Weights of a small mixture-of-experts language model, trained from scratch on English Wikipedia: 4 picks a token.
Below are experts of layer 2 (counted from 0) of a mixture-of-experts language model. Rows are named router (the router's row for the expert), up (a neuron's input weights, with its number), down (a neuron's output weights, with its number) and show model dimensions 0-191. Each number is 50 + 15 x the weight over its row's rms, rounded and kept within 0 to 99.
After each expert's rows: "raises" lists some tokens whose logits its average output raises strongly, later layers aside. This comes from a sample of Wikipedia text that the model never trained on.

# expert 51
router:59 67 60 15 84 36 33 51 44 38 53 38 65 47 26 56 52 27 24 52 49 59 57 33 53 43 37 46 73 69 52 61 69 43 68 26 67 26 14 52 63 50 53 17 52 65 60 54 70 56 53 38 37 52 79 31 52 53 76 40 48 60 45 62 28 35 61 62 39 46 57 40 16 57 40 54 54 51 45 36 37 80 67 42 30 42 40 44 36 29 63 54 78 31 41 57 66 45 42 63 27 71 66 51 42 54 61 44 46 68 51 56 44 33 44 45 41 52 57 47 64 34 45 28 45 66 67 40 20 68 43 80 57 67 87 31 29 69 40 36 25 46 70 52 28 31 79 64 32 43 39 37 70 62 42 54 36 54 51 36 37 63 65 63 54 17 55 49 46 64 71 32 60 49 62 49 51 58 29 57 35 47 63 57 68 62 35 41 29 63 53 77
up0:32 65 44 58 58 56 53 77 69 52 26 73 63 29 37 63 34 58 36 22 42 99 49 61 10 49 50 40 57 35 65 49 43 74 65 40 40 37 68 37 52 29 58 34 39 57 64 64 36 58 79 23 26 52 50 42 47 53 43 82 33 61 62 54 52 65 54 28 69 73 60 54 57 43 64 30 54 45 46 31 18 44 50 36 49 12 42 48 38 36 52 34 39 31 32 55 49 44 68 51 71 43 48 20 52 21 82 61 47 42 46 42 43 72 43 52 59 34 62 52 60 53 39 42 62 47 40 63 50 71 82 28 60 43 54 43 48 42 58 51 68 46 19 52 33 46 46 47 28 43 57 62 59 69 58 85 47 37 60 51 56 24 61 57 70 51 76 68 31 66 61 65 59 61 38 38 52 33 48 74 33 47 38 56 62 62 53 40 30 31 39 42
down0:70 60 73 53 55 62 59 44 36 65 43 57 42 51 63 65 48 49 42 89 21 47 59 37 43 77 47 36 79 34 54 39 41 45 65 41 50 34 45 73 32 73 72 53 70 71 52 57 48 46 53 59 72 62 32 59 12 48 51 61 40 55 54 62 32 68 56 48 43 47 38 48 28 47 29 46 36 44 30 51 68 19 37 41 63 59 72 30 42 47 32 68 65 63 41 57 28 58 63 61 50 20 36 43 67 49 29 50 64 54 33 38 64 41 53 23 41 72 28 48 64 28 50 43 27 45 56 35 46 56 10 70 84 29 33 44 40 38 54 78 36 59 65 50 43 78 32 57 43 53 58 68 39 56 18 46 71 60 64 43 24 42 73 46 71 56 31 62 51 40 31 83 28 60 62 67 46 75 42 35 51 43 55 56 45 44 36 36 61 56 64 68
up1:53 48 27 41 53 77 77 67 60 43 24 47 25 87 50 66 56 51 52 61 51 42 37 49 46 25 45 48 40 72 64 20 62 65 41 58 51 62 42 71 45 40 56 21 66 45 60 34 78 50 60 45 06 25 70 70 32 25 49 36 60 55 44 74 50 54 64 52 63 43 46 44 57 74 65 33 42 66 53 15 55 41 53 33 35 59 44 50 32 15 75 69 62 59 73 67 51 39 49 46 44 47 79 54 58 50 32 64 38 62 31 62 60 51 51 50 73 55 41 30 62 44 54 59 34 69 66 49 58 41 69 55 54 21 37 44 60 75 64 49 70 65 53 56 42 65 51 40 11 74 45 50 56 60 70 56 65 48 45 43 51 58 44 55 64 30 38 55 48 58 30 91 71 59 60 47 68 57 58 58 54 86 45 37 58 67 63 61 37 56 64 71
down1:22 49 48 78 31 42 54 36 45 31 54 57 66 21 67 49 49 40 42 63 24 41 67 62 45 41 26 46 30 35 40 69 62 63 62 58 24 35 40 33 58 47 47 30 38 72 47 45 31 33 64 51 49 30 23 69 41 23 50 76 30 72 18 49 27 75 35 47 40 53 38 74 58 35 04 31 50 43 45 54 57 22 56 51 48 50 23 35 54 53 71 53 39 48 51 56 43 37 31 68 48 67 36 79 38 26 46 52 48 40 43 63 44 54 40 36 49 60 74 54 50 35 35 75 74 30 55 51 72 58 28 71 24 67 53 56 59 78 52 33 67 47 48 75 57 62 43 55 56 29 75 45 63 59 37 59 36 27 71 64 55 39 65 49 69 80 67 61 34 44 67 51 27 52 49 22 50 46 40 49 63 32 50 53 43 53 65 46 53 42 55 72
raises: "ered", "ering", "am"

# expert 24
router:63 34 59 81 75 67 67 53 40 55 55 62 57 63 75 17 40 67 52 46 61 49 38 49 61 69 24 32 73 57 74 43 52 82 42 34 73 51 23 66 54 53 43 58 51 32 61 67 47 32 60 19 63 29 61 57 49 64 51 39 40 24 43 42 63 41 39 58 51 28 51 39 66 49 60 49 62 58 66 29 22 45 52 54 56 61 68 47 48 54 38 47 68 21 67 63 67 68 36 30 40 38 59 68 38 62 54 45 36 37 52 37 41 43 68 40 52 51 28 31 13 65 20 69 48 41 61 66 49 68 51 89 64 63 57 48 67 68 47 63 66 71 56 49 27 29 58 90 45 78 54 18 47 54 44 39 37 58 58 57 60 21 35 25 33 49 57 25 69 50 66 73 66 40 31 47 37 48 31 41 40 48 60 50 67 47 65 35 51 52 46 41
up1:25 29 45 49 55 36 75 61 63 40 50 67 30 64 17 26 47 41 72 56 47 26 73 46 46 46 61 53 48 78 68 46 69 48 59 51 46 68 30 40 65 27 39 38 55 66 50 40 88 21 65 59 73 52 59 45 44 35 68 47 41 39 46 48 22 66 47 57 49 75 42 47 23 48 69 47 62 37 53 54 41 64 50 09 28 46 43 34 72 30 78 82 47 61 56 53 62 61 45 41 46 46 55 68 60 62 68 60 69 70 54 50 43 63 60 52 52 45 10 60 70 90 46 63 24 57 29 40 42 46 81 45 57 36 63 55 26 36 42 51 44 77 35 39 49 50 60 52 51 69 31 63 55 21 65 64 61 73 17 18 56 67 45 33 52 51 43 44 49 43 53 60 53 29 53 55 53 55 43 63 43 51 51 61 44 60 53 30 57 47 43 83
down1:45 50 40 57 47 62 56 24 63 37 44 53 76 39 36 38 63 30 66 35 48 30 55 58 71 63 67 52 60 53 44 33 84 41 47 60 55 39 45 40 54 67 37 52 34 58 33 45 60 53 25 42 58 56 33 31 31 72 55 52 31 68 51 56 48 62 77 40 54 47 53 68 67 37 66 21 59 20 52 67 56 51 40 57 53 73 49 53 78 46 58 54 46 64 75 83 75 56 58 24 37 41 35 77 74 73 59 49 57 49 74 69 22 88 66 34 31 71 49 62 63 54 61 55 44 47 56 48 62 38 57 70 34 60 52 61 51 61 46 48 66 77 87 58 37 79 38 62 63 27 20 60 49 46 94 46 62 69 50 18 63 67 47 49 69 57 47 43 52 62 67 66 49 64 34 49 40 59 69 31 39 42 59 64 37 27 48 71 71 51 47 37
up2:60 34 52 41 40 38 25 33 70 48 57 37 66 35 59 21 36 44 36 52 57 42 44 27 67 48 69 73 67 55 81 55 42 63 17 64 54 58 76 45 39 47 62 40 49 63 60 50 60 54 44 67 45 44 56 39 99 27 36 35 74 43 51 41 40 47 61 50 49 84 58 33 46 39 55 39 38 58 22 50 39 36 63 63 54 73 38 52 24 55 47 67 12 49 45 52 23 36 67 51 44 50 46 15 40 23 47 93 60 62 68 51 44 44 36 45 35 43 57 34 52 83 74 57 52 53 69 68 67 48 53 47 48 52 42 44 34 46 41 12 49 70 48 44 52 59 52 49 48 38 60 18 32 68 34 16 23 40 58 47 54 46 69 41 45 52 65 44 44 35 38 44 33 65 62 69 29 63 41 62 37 37 76 41 49 52 58 34 61 65 29 42
down2:06 42 27 39 38 65 53 77 63 44 36 57 67 23 39 41 52 63 55 65 56 30 41 51 33 77 23 36 09 10 51 28 45 42 35 45 59 69 63 35 47 52 48 47 53 59 15 66 53 65 52 46 50 67 56 58 57 40 87 74 47 60 54 20 25 50 38 50 40 18 84 60 47 62 53 26 57 39 43 44 46 64 34 51 39 75 34 63 40 55 52 56 58 57 43 48 47 55 71 52 48 54 62 63 61 55 36 42 39 49 39 52 39 53 59 31 42 43 92 67 72 36 54 39 60 48 40 73 40 53 24 35 48 58 40 31 46 60 64 80 40 36 34 50 55 46 66 68 51 59 18 33 38 62 63 60 25 73 38 58 25 34 60 52 48 49 46 45 28 61 55 82 32 26 51 53 66 49 58 70 42 50 58 47 51 53 30 54 72 39 57 58
raises: " place", " centre", " middle", "au"

# expert 33
router:81 37 51 41 66 36 28 62 48 51 59 56 46 33 72 67 79 72 26 58 63 41 54 52 46 30 47 74 57 59 60 53 84 36 35 62 58 63 57 58 56 35 51 48 55 18 52 70 50 57 44 50 47 42 60 76 82 58 54 41 29 29 40 55 69 46 48 67 54 32 45 39 34 31 34 52 35 75 15 43 44 70 38 36 46 77 53 56 26 34 26 63 20 30 47 28 42 53 27 51 42 42 60 34 36 69 29 74 48 58 50 36 45 49 32 61 33 35 43 65 40 59 36 59 54 79 37 43 38 63 49 65 36 60 56 63 76 41 28 30 16 54 28 63 16 64 59 55 56 63 22 51 59 40 42 71 55 38 37 58 37 60 58 72 62 61 58 22 65 52 39 55 45 52 51 85 39 23 60 68 35 50 67 53 42 44 65 50 71 29 51 52
up0:47 39 48 78 56 56 65 39 56 51 39 58 65 57 48 47 75 61 53 41 77 54 65 32 67 33 28 42 43 60 61 51 43 57 40 53 56 37 50 57 49 27 22 25 32 30 40 56 66 24 58 36 18 63 52 57 66 54 68 65 56 37 58 74 47 89 62 63 49 61 64 71 31 49 29 66 23 72 24 73 36 56 87 36 34 59 63 63 35 56 51 51 18 48 27 47 51 56 35 15 57 61 42 63 65 50 29 65 63 43 49 54 67 49 22 60 32 52 41 55 46 25 45 79 44 58 71 55 53 52 38 56 45 47 58 54 45 83 38 58 37 74 56 46 43 53 66 57 68 39 29 62 31 28 34 41 45 37 55 67 32 56 34 59 35 71 34 48 54 51 96 57 60 69 51 78 54 50 52 77 55 35 55 43 75 56 63 57 27 46 69 57
down0:49 38 71 36 27 41 62 60 27 70 40 30 32 59 35 36 33 39 17 54 29 49 42 70 56 32 49 38 35 50 52 79 76 57 27 38 61 71 77 47 71 67 45 48 22 64 43 33 28 71 36 63 49 89 59 40 22 45 48 37 60 45 44 58 44 28 55 29 56 48 61 58 62 39 63 52 66 14 41 59 51 37 40 61 71 48 67 55 45 58 45 62 51 66 54 43 52 48 79 52 58 66 62 56 68 64 63 26 63 60 59 66 15 25 66 47 59 53 63 43 65 74 68 52 23 67 46 63 71 66 52 68 46 64 43 44 41 49 66 18 39 33 52 44 17 46 43 54 30 55 51 49 44 45 31 23 65 55 30 56 67 30 65 37 68 31 65 56 61 53 36 25 50 35 52 37 67 38 17 42 73 48 62 40 48 54 57 30 63 34 41 44
up1:61 55 30 65 26 71 47 61 59 56 49 67 50 48 38 52 22 54 49 22 33 62 41 59 74 29 28 67 36 42 48 45 51 43 42 35 49 75 56 44 36 63 47 48 48 33 54 66 46 63 70 47 50 56 59 34 35 39 38 72 59 08 63 33 65 68 69 43 37 52 73 64 46 60 71 43 51 45 42 32 37 53 36 61 55 07 50 43 34 38 57 61 66 29 46 47 49 28 75 60 55 34 53 53 22 25 55 61 67 22 45 67 39 58 49 61 48 45 44 26 25 51 47 66 29 48 24 57 34 62 62 61 41 72 35 57 48 39 47 85 65 66 76 31 53 39 76 50 42 70 43 24 39 45 56 74 62 69 69 61 62 49 83 41 41 37 33 43 20 85 54 65 47 53 53 49 82 60 50 77 30 40 36 48 50 59 72 64 67 42 40 51
down1:38 47 44 64 56 57 56 55 48 42 55 41 74 56 53 52 81 47 29 50 31 56 55 54 26 34 54 65 66 57 36 26 28 43 42 56 49 28 38 73 42 45 54 59 40 35 86 53 55 57 56 60 52 56 47 21 49 75 62 56 37 76 36 67 57 56 43 59 52 50 67 43 53 48 27 46 38 49 80 42 64 44 52 50 71 35 40 51 42 86 49 38 38 65 69 50 11 59 46 49 63 17 63 54 40 58 51 39 67 51 38 11 84 77 55 36 52 59 57 64 46 47 05 31 41 31 47 39 28 55 57 63 62 80 60 76 67 32 50 57 67 37 53 67 50 40 54 35 70 37 44 47 60 36 58 40 47 54 63 51 26 79 54 49 79 50 22 47 41 43 26 93 60 70 59 59 30 52 62 65 70 47 60 40 67 45 51 47 28 34 71 45
raises: "ingu", " =", "dom", "]", " many", " others"

# expert 58
router:40 53 49 37 32 57 44 46 48 58 61 49 34 61 36 59 38 47 22 66 37 49 31 51 38 13 12 53 67 72 31 61 47 62 70 67 31 51 28 48 36 74 66 61 54 27 67 82 53 52 58 66 50 57 54 60 36 38 45 68 64 35 46 58 52 39 57 51 52 30 68 30 53 72 72 49 52 37 66 54 68 65 80 43 60 28 49 31 57 47 30 61 54 60 65 30 41 48 67 61 57 70 60 57 56 57 56 47 35 58 44 43 36 49 21 27 45 44 57 54 49 63 32 17 43 57 63 24 39 87 59 44 48 51 13 61 60 26 42 43 72 45 81 46 38 36 36 68 33 31 30 59 85 81 22 37 55 46 57 35 77 65 41 66 42 18 69 48 55 37 51 61 58 49 42 36 70 60 47 52 41 41 54 24 70 55 44 63 53 54 30 28
up0:66 60 57 55 59 28 62 58 45 62 43 34 46 56 74 68 53 64 38 74 46 64 53 24 36 45 48 50 54 64 32 52 39 62 51 42 55 39 68 53 26 73 40 52 48 31 26 59 57 54 45 45 51 33 20 47 54 77 34 64 49 46 19 52 50 46 55 46 20 28 49 48 55 39 61 54 41 61 25 40 39 32 38 49 62 53 39 65 60 62 44 80 37 45 52 62 52 45 66 55 65 52 44 23 60 54 42 59 46 53 56 61 76 42 30 66 56 35 49 48 39 50 31 43 43 43 28 17 44 51 53 43 81 32 57 42 67 30 63 04 13 92 47 37 51 54 35 70 48 34 00 60 59 74 55 36 56 72 48 71 58 52 71 64 36 44 66 46 46 62 69 48 48 72 22 62 47 50 64 73 60 60 56 81 66 81 39 45 21 47 54 49
down0:53 49 56 46 60 48 62 67 55 65 50 47 56 69 48 27 39 42 68 37 50 67 40 52 47 52 48 33 55 37 76 55 36 28 41 52 60 55 30 31 54 52 31 75 51 74 55 33 62 48 82 60 55 56 40 51 74 24 67 12 42 43 50 46 50 77 41 70 43 44 50 41 41 59 49 51 06 34 48 43 40 48 11 56 61 64 74 32 65 33 54 73 69 25 26 43 57 77 35 57 31 29 43 47 49 44 47 55 50 63 44 69 40 54 70 20 23 41 54 54 50 43 80 42 62 40 27 51 44 53 45 53 42 55 54 20 51 65 59 70 05 47 50 37 61 52 53 57 63 48 67 54 52 21 86 19 43 66 40 25 42 76 48 45 42 39 41 82 49 52 84 57 57 49 20 37 37 51 31 38 26 56 30 41 48 52 46 47 58 58 46 55
up1:74 51 52 13 45 46 84 50 61 54 42 26 76 58 40 59 49 67 51 77 76 78 62 11 62 64 60 53 49 51 50 24 53 70 24 30 68 41 50 32 61 61 51 42 52 53 47 44 43 47 47 14 69 29 42 49 45 42 54 48 42 47 23 24 75 38 41 36 59 29 46 47 53 57 42 35 60 47 48 39 46 41 29 55 48 64 60 58 34 71 69 74 81 55 66 67 33 57 65 48 38 28 50 43 42 37 44 34 46 70 63 54 16 69 55 35 36 46 68 55 60 43 65 67 71 37 50 55 66 33 56 31 61 66 47 69 29 66 53 43 33 61 67 45 77 46 47 43 32 36 40 65 53 31 55 63 47 49 54 36 31 17 71 33 61 54 34 59 64 46 63 14 55 53 26 76 77 34 48 54 55 33 66 61 36 55 24 42 62 55 63 34
down1:21 55 44 39 53 30 37 60 57 63 36 23 35 45 45 51 73 59 54 50 49 50 47 63 40 58 55 39 42 51 64 41 73 42 71 58 60 29 19 63 29 62 66 58 50 56 40 37 63 37 48 63 41 60 56 47 45 55 61 34 74 33 47 41 89 89 67 74 30 43 46 51 80 49 54 16 14 52 62 27 46 64 37 36 35 78 46 69 51 53 52 35 22 37 52 59 60 47 73 63 57 53 50 53 44 56 41 51 32 48 20 13 50 50 31 57 52 48 36 65 50 67 30 40 26 68 78 50 51 44 53 67 46 65 67 42 54 67 79 58 36 65 73 55 39 57 71 75 27 55 44 40 46 64 53 61 21 76 35 61 56 42 61 61 31 33 32 88 59 32 54 67 52 73 60 47 49 54 58 58 58 32 44 25 78 58 40 45 48 36 40 40
raises: " in", " between", " on"

# expert 7
router:44 36 62 51 32 60 64 42 60 57 30 30 38 73 61 61 62 60 64 61 55 64 33 74 77 51 36 38 26 37 50 47 30 39 30 71 71 64 68 26 50 38 31 46 56 60 67 50 60 44 74 60 46 54 53 62 42 48 63 44 36 42 73 71 44 75 35 33 46 64 35 37 60 58 29 21 41 46 62 28 62 32 38 18 55 59 61 55 49 42 84 36 46 68 57 40 39 75 38 55 29 69 70 64 62 32 76 61 58 31 23 50 33 52 58 42 48 44 70 40 52 61 58 56 29 23 36 57 65 58 50 71 49 37 48 59 46 63 53 83 21 23 63 24 81 49 47 55 64 23 58 24 90 55 48 72 45 55 50 42 40 34 59 65 63 67 46 52 28 54 40 50 59 48 65 43 46 63 26 28 35 58 53 53 26 34 40 34 29 32 64 60
up1:65 46 37 60 76 21 50 61 45 51 33 45 43 45 70 57 51 46 40 38 77 64 43 34 42 67 46 46 51 36 32 30 42 84 70 67 69 32 70 61 30 63 29 33 52 41 33 51 09 54 52 54 47 56 72 40 15 33 50 63 50 60 41 34 50 87 83 62 55 53 55 62 31 53 86 47 56 66 69 50 66 39 62 44 45 53 39 67 65 43 67 53 57 68 60 68 52 47 44 34 63 35 41 72 64 28 53 85 52 34 50 56 56 66 44 56 49 38 65 46 59 54 68 47 61 53 58 70 61 51 54 60 39 38 08 64 61 46 47 26 42 21 83 61 57 34 37 30 37 34 32 50 67 61 24 54 64 46 80 52 70 36 83 68 65 58 32 55 52 54 66 42 54 53 47 72 73 64 62 49 59 51 35 39 57 45 29 42 48 60 34 35
down1:34 52 24 54 51 15 49 64 36 40 35 52 18 42 54 75 59 65 47 83 75 31 30 64 51 55 61 34 56 59 34 77 78 70 68 35 61 49 44 66 68 34 47 52 44 17 54 46 45 45 77 57 41 54 51 41 56 33 73 46 21 51 50 25 67 37 66 46 38 38 40 72 46 64 70 66 58 41 80 36 28 30 42 35 45 51 35 72 64 40 51 74 82 50 36 53 77 39 32 57 42 62 38 53 43 71 72 48 67 50 16 65 55 40 39 48 44 52 56 38 58 27 76 53 40 74 44 77 61 36 59 62 50 41 16 43 64 54 35 54 66 28 54 45 66 49 73 63 53 44 40 49 73 60 11 19 35 39 37 64 53 34 61 42 53 64 44 61 42 58 50 50 56 62 64 40 46 57 40 59 39 27 35 67 57 44 34 70 41 57 48 42
up2:53 66 45 53 51 82 40 65 42 54 47 92 43 45 39 44 41 68 52 76 44 64 49 61 56 47 40 46 63 63 75 40 58 51 70 20 50 29 48 56 64 55 50 40 80 63 31 26 75 24 57 51 48 53 62 39 65 64 53 46 44 76 82 29 54 52 52 44 75 62 26 52 48 40 62 40 54 63 40 54 01 41 68 39 23 28 46 47 46 49 44 49 55 66 57 47 31 53 69 44 47 46 43 44 63 45 49 58 51 53 56 68 80 66 61 50 52 63 36 78 48 61 42 28 52 50 43 49 56 47 39 32 52 40 43 43 46 58 46 52 50 54 54 42 64 60 23 30 34 47 33 54 46 38 29 49 10 49 19 19 72 47 80 51 65 59 42 12 60 54 59 72 64 09 59 47 75 42 48 36 11 62 30 39 40 65 52 49 55 34 45 26
down2:48 49 34 39 40 57 55 55 00 56 52 48 54 68 24 37 65 39 51 36 31 41 39 47 39 51 36 33 71 53 50 61 53 68 56 49 23 47 36 64 48 63 45 61 21 16 31 64 61 32 37 54 43 45 68 58 34 26 62 27 36 66 60 49 40 16 53 49 62 42 44 59 15 72 75 17 58 70 38 65 48 43 46 53 31 55 25 30 55 55 21 60 55 27 43 36 43 40 65 62 63 28 26 45 48 35 22 59 67 89 46 63 60 52 58 55 64 68 77 26 43 68 48 45 49 66 26 56 44 39 59 61 40 63 62 72 65 51 65 50 71 64 47 25 42 49 54 46 56 65 47 58 50 47 17 57 69 56 62 53 51 67 76 40 51 45 60 46 56 56 37 46 63 55 57 39 63 65 33 35 68 58 33 55 45 39 61 78 32 78 64 35
raises: "ne", "sa", "rist", "lie"

# expert 36
router:47 50 26 33 44 26 76 62 50 20 62 39 55 36 27 60 50 75 46 37 47 59 42 47 41 77 24 31 67 83 46 44 53 76 49 60 29 58 30 30 63 67 57 70 68 71 27 62 39 52 25 61 64 49 42 48 42 17 34 15 64 80 56 57 44 59 48 36 38 27 44 61 71 48 45 60 34 60 59 47 54 37 51 51 30 37 59 58 68 54 62 45 52 39 56 52 54 41 58 55 52 47 42 42 63 35 84 46 71 50 26 20 38 60 30 23 54 39 34 68 46 72 25 76 43 31 37 49 57 66 35 54 66 16 55 60 55 35 28 56 64 20 30 68 41 42 20 37 62 26 44 49 34 37 31 31 41 62 38 34 58 46 45 68 62 34 54 69 60 46 48 72 59 58 56 77 48 47 44 31 49 54 62 52 36 47 30 30 59 58 31 46
up0:58 27 61 62 53 33 47 39 25 62 65 63 43 39 61 69 24 36 25 41 17 56 43 63 19 18 50 49 51 30 45 41 60 84 46 41 39 26 55 44 33 50 44 63 36 75 60 49 58 42 33 67 21 39 61 21 58 34 53 47 45 53 38 37 37 69 70 55 45 42 62 44 33 45 50 50 58 31 70 60 41 62 42 43 54 55 41 48 52 42 78 54 64 78 72 44 57 91 67 49 49 80 67 24 29 35 33 54 60 67 62 50 41 51 33 47 57 63 51 70 83 73 29 30 39 45 48 45 53 57 62 57 70 53 45 70 47 37 31 65 55 49 60 69 52 47 43 40 52 54 15 47 65 59 65 73 83 56 37 58 43 56 70 60 34 26 47 61 48 32 66 17 69 48 29 23 32 33 60 46 37 36 58 46 48 64 58 46 47 77 52 33
down0:74 69 75 63 71 51 64 59 44 43 48 79 32 50 30 39 60 30 56 74 32 49 69 54 71 44 47 59 38 32 77 35 66 34 71 69 56 47 50 45 44 66 47 25 70 54 38 31 37 57 63 45 35 57 47 37 51 51 50 40 73 43 40 43 33 53 40 45 20 58 59 40 36 31 60 52 47 39 42 67 59 61 46 54 38 40 59 43 42 40 15 51 52 46 35 45 57 28 47 56 52 33 60 46 52 65 61 46 36 45 52 57 20 35 46 25 44 58 44 64 23 25 75 56 29 54 26 43 45 34 43 52 41 58 56 52 53 66 49 62 37 66 60 55 38 64 75 34 44 67 81 41 47 43 85 19 30 57 56 67 31 61 93 76 24 45 69 83 49 36 66 47 47 28 29 43 50 56 67 59 24 25 79 39 65 73 35 82 46 54 43 55
up1:64 32 35 53 46 65 61 66 60 70 56 53 42 41 21 56 78 59 45 70 63 56 61 55 30 42 36 48 35 63 44 51 60 58 45 41 31 37 65 52 66 70 42 49 38 81 46 37 58 46 45 42 35 40 43 61 61 39 51 42 48 59 42 75 42 69 46 61 60 61 53 18 41 38 33 59 27 46 48 32 27 46 61 32 32 37 29 52 39 31 64 49 45 40 34 31 40 43 67 76 54 44 44 33 69 28 61 70 58 55 37 53 42 50 38 64 26 32 48 75 50 56 12 66 55 25 57 23 54 46 61 81 67 53 50 62 43 54 59 57 45 26 38 71 40 42 03 32 32 37 37 60 29 37 41 70 33 31 28 60 50 23 81 68 45 49 65 29 46 54 30 61 82 43 72 28 53 52 79 49 28 27 52 42 64 66 53 72 67 63 52 33
down1:43 43 59 38 29 62 84 80 47 71 68 51 53 44 51 80 70 46 29 60 52 76 37 45 67 65 48 67 38 58 49 58 54 40 71 58 44 73 33 47 42 53 50 41 22 40 22 49 66 30 52 32 53 59 54 44 55 61 33 84 57 77 71 22 40 31 09 61 34 72 25 61 49 19 57 46 55 66 50 61 67 37 52 67 61 36 48 58 56 63 37 51 42 17 51 67 40 41 60 37 66 67 59 57 62 68 37 25 23 61 42 59 35 39 32 57 43 66 39 42 46 49 45 33 50 55 54 36 41 35 44 63 68 80 63 50 51 67 49 66 53 72 36 64 28 57 72 66 78 45 69 51 71 34 66 48 58 55 74 52 61 51 44 34 28 71 52 73 61 58 43 38 46 54 65 45 59 80 41 30 96 47 55 51 49 45 34 30 47 48 48 55
raises: "tor", "ib", "nd"

# expert 17
router:49 55 47 46 53 68 23 16 36 75 16 48 38 51 49 38 69 56 27 60 80 44 60 36 55 57 56 55 52 54 44 55 43 33 43 33 62 24 67 52 34 46 51 35 45 48 32 52 65 36 27 52 73 32 59 44 48 18 44 22 43 48 31 78 69 26 64 50 54 73 30 51 33 45 64 56 67 54 44 49 68 29 37 56 58 65 52 46 41 65 57 35 52 31 42 49 36 36 35 49 61 59 49 20 56 67 76 38 48 40 48 45 76 44 77 35 48 29 56 46 40 61 59 33 42 42 36 52 49 50 37 18 46 34 65 61 52 52 39 45 60 31 72 61 33 48 34 42 54 53 52 65 65 52 68 28 22 28 54 44 73 60 29 68 68 59 59 46 35 26 38 42 78 76 57 69 36 77 77 75 63 84 38 43 48 53 49 76 31 18 66 54
up0:70 31 45 34 36 53 49 32 44 48 43 65 25 66 47 20 44 60 76 47 61 60 13 48 46 67 63 64 52 65 45 56 40 34 39 34 48 49 41 44 13 51 30 54 34 58 32 74 54 59 64 66 56 70 56 59 65 73 47 54 44 48 59 39 55 58 35 55 27 51 39 63 64 37 37 62 45 48 34 09 89 43 39 65 42 47 46 60 29 64 60 30 33 37 59 67 55 57 66 21 54 60 57 60 18 55 48 49 52 36 45 78 45 58 52 49 51 29 49 33 42 64 37 56 36 76 45 56 84 58 46 67 26 42 49 19 71 41 40 22 27 88 45 68 47 48 62 42 55 57 32 35 68 45 55 60 61 20 69 56 74 61 07 60 38 76 32 55 55 32 51 55 49 54 47 66 45 38 33 24 53 67 35 57 49 48 56 62 49 29 33 54
down0:47 44 46 72 54 60 38 37 24 70 83 51 63 48 27 34 31 37 49 62 49 52 47 42 26 42 47 32 46 51 48 42 39 59 54 57 07 44 54 64 30 34 73 61 57 47 49 71 81 56 62 37 49 48 49 35 32 58 49 49 29 63 32 51 68 49 48 53 66 42 71 60 44 87 50 42 60 51 58 56 56 43 23 44 88 60 76 46 32 49 62 49 31 38 15 48 43 57 28 36 58 46 34 58 75 39 50 54 39 73 43 59 33 66 56 76 49 41 38 57 51 46 46 19 46 53 28 13 53 50 41 49 20 56 44 66 46 50 39 82 62 60 63 41 36 68 64 69 61 71 51 81 66 40 34 42 45 34 72 67 38 68 48 38 22 55 41 47 33 23 41 81 34 45 36 45 44 71 52 51 39 24 63 25 38 50 51 57 48 29 67 72
up1:58 51 43 65 61 78 64 53 72 54 46 56 28 26 25 58 56 84 65 50 33 71 63 45 62 60 65 72 31 26 70 55 68 53 63 50 38 45 58 53 45 38 50 22 47 56 53 37 48 51 89 51 33 57 53 26 46 50 63 28 77 33 50 64 43 33 72 66 54 51 45 52 39 88 58 45 51 45 24 59 64 49 38 49 30 53 59 65 48 33 76 34 33 40 65 68 52 62 58 34 38 67 56 31 69 65 57 48 66 44 62 61 52 57 50 64 54 53 50 22 47 65 37 59 59 51 61 84 63 56 36 56 48 34 42 50 29 43 24 28 42 49 58 43 54 33 71 99 34 47 44 48 39 65 47 51 61 59 62 59 74 44 41 29 21 59 54 55 50 40 39 26 32 46 50 85 67 29 33 27 54 25 42 43 75 49 79 40 67 61 29 30
down1:58 33 32 49 51 68 43 57 18 53 55 81 62 42 32 46 42 63 20 49 73 29 49 49 29 37 45 45 74 55 32 57 70 53 60 50 85 29 55 89 40 26 46 60 48 45 44 62 46 41 66 58 45 50 43 12 46 38 45 26 63 48 45 37 18 44 63 52 52 29 58 43 38 58 70 33 58 44 64 59 52 34 57 39 59 80 57 69 51 44 43 33 61 28 92 72 46 41 40 68 24 57 38 33 50 48 45 43 45 56 16 40 49 50 25 66 54 79 40 36 54 50 59 29 62 81 37 53 54 57 45 25 47 82 48 53 57 60 62 35 35 59 67 49 34 45 64 61 29 59 61 47 46 51 40 78 64 35 29 62 23 66 48 49 36 12 51 31 52 50 47 44 52 47 38 39 41 09 63 53 57 51 49 47 57 53 32 65 19 61 49 36
raises: "zer", "prise", "rial", "ness"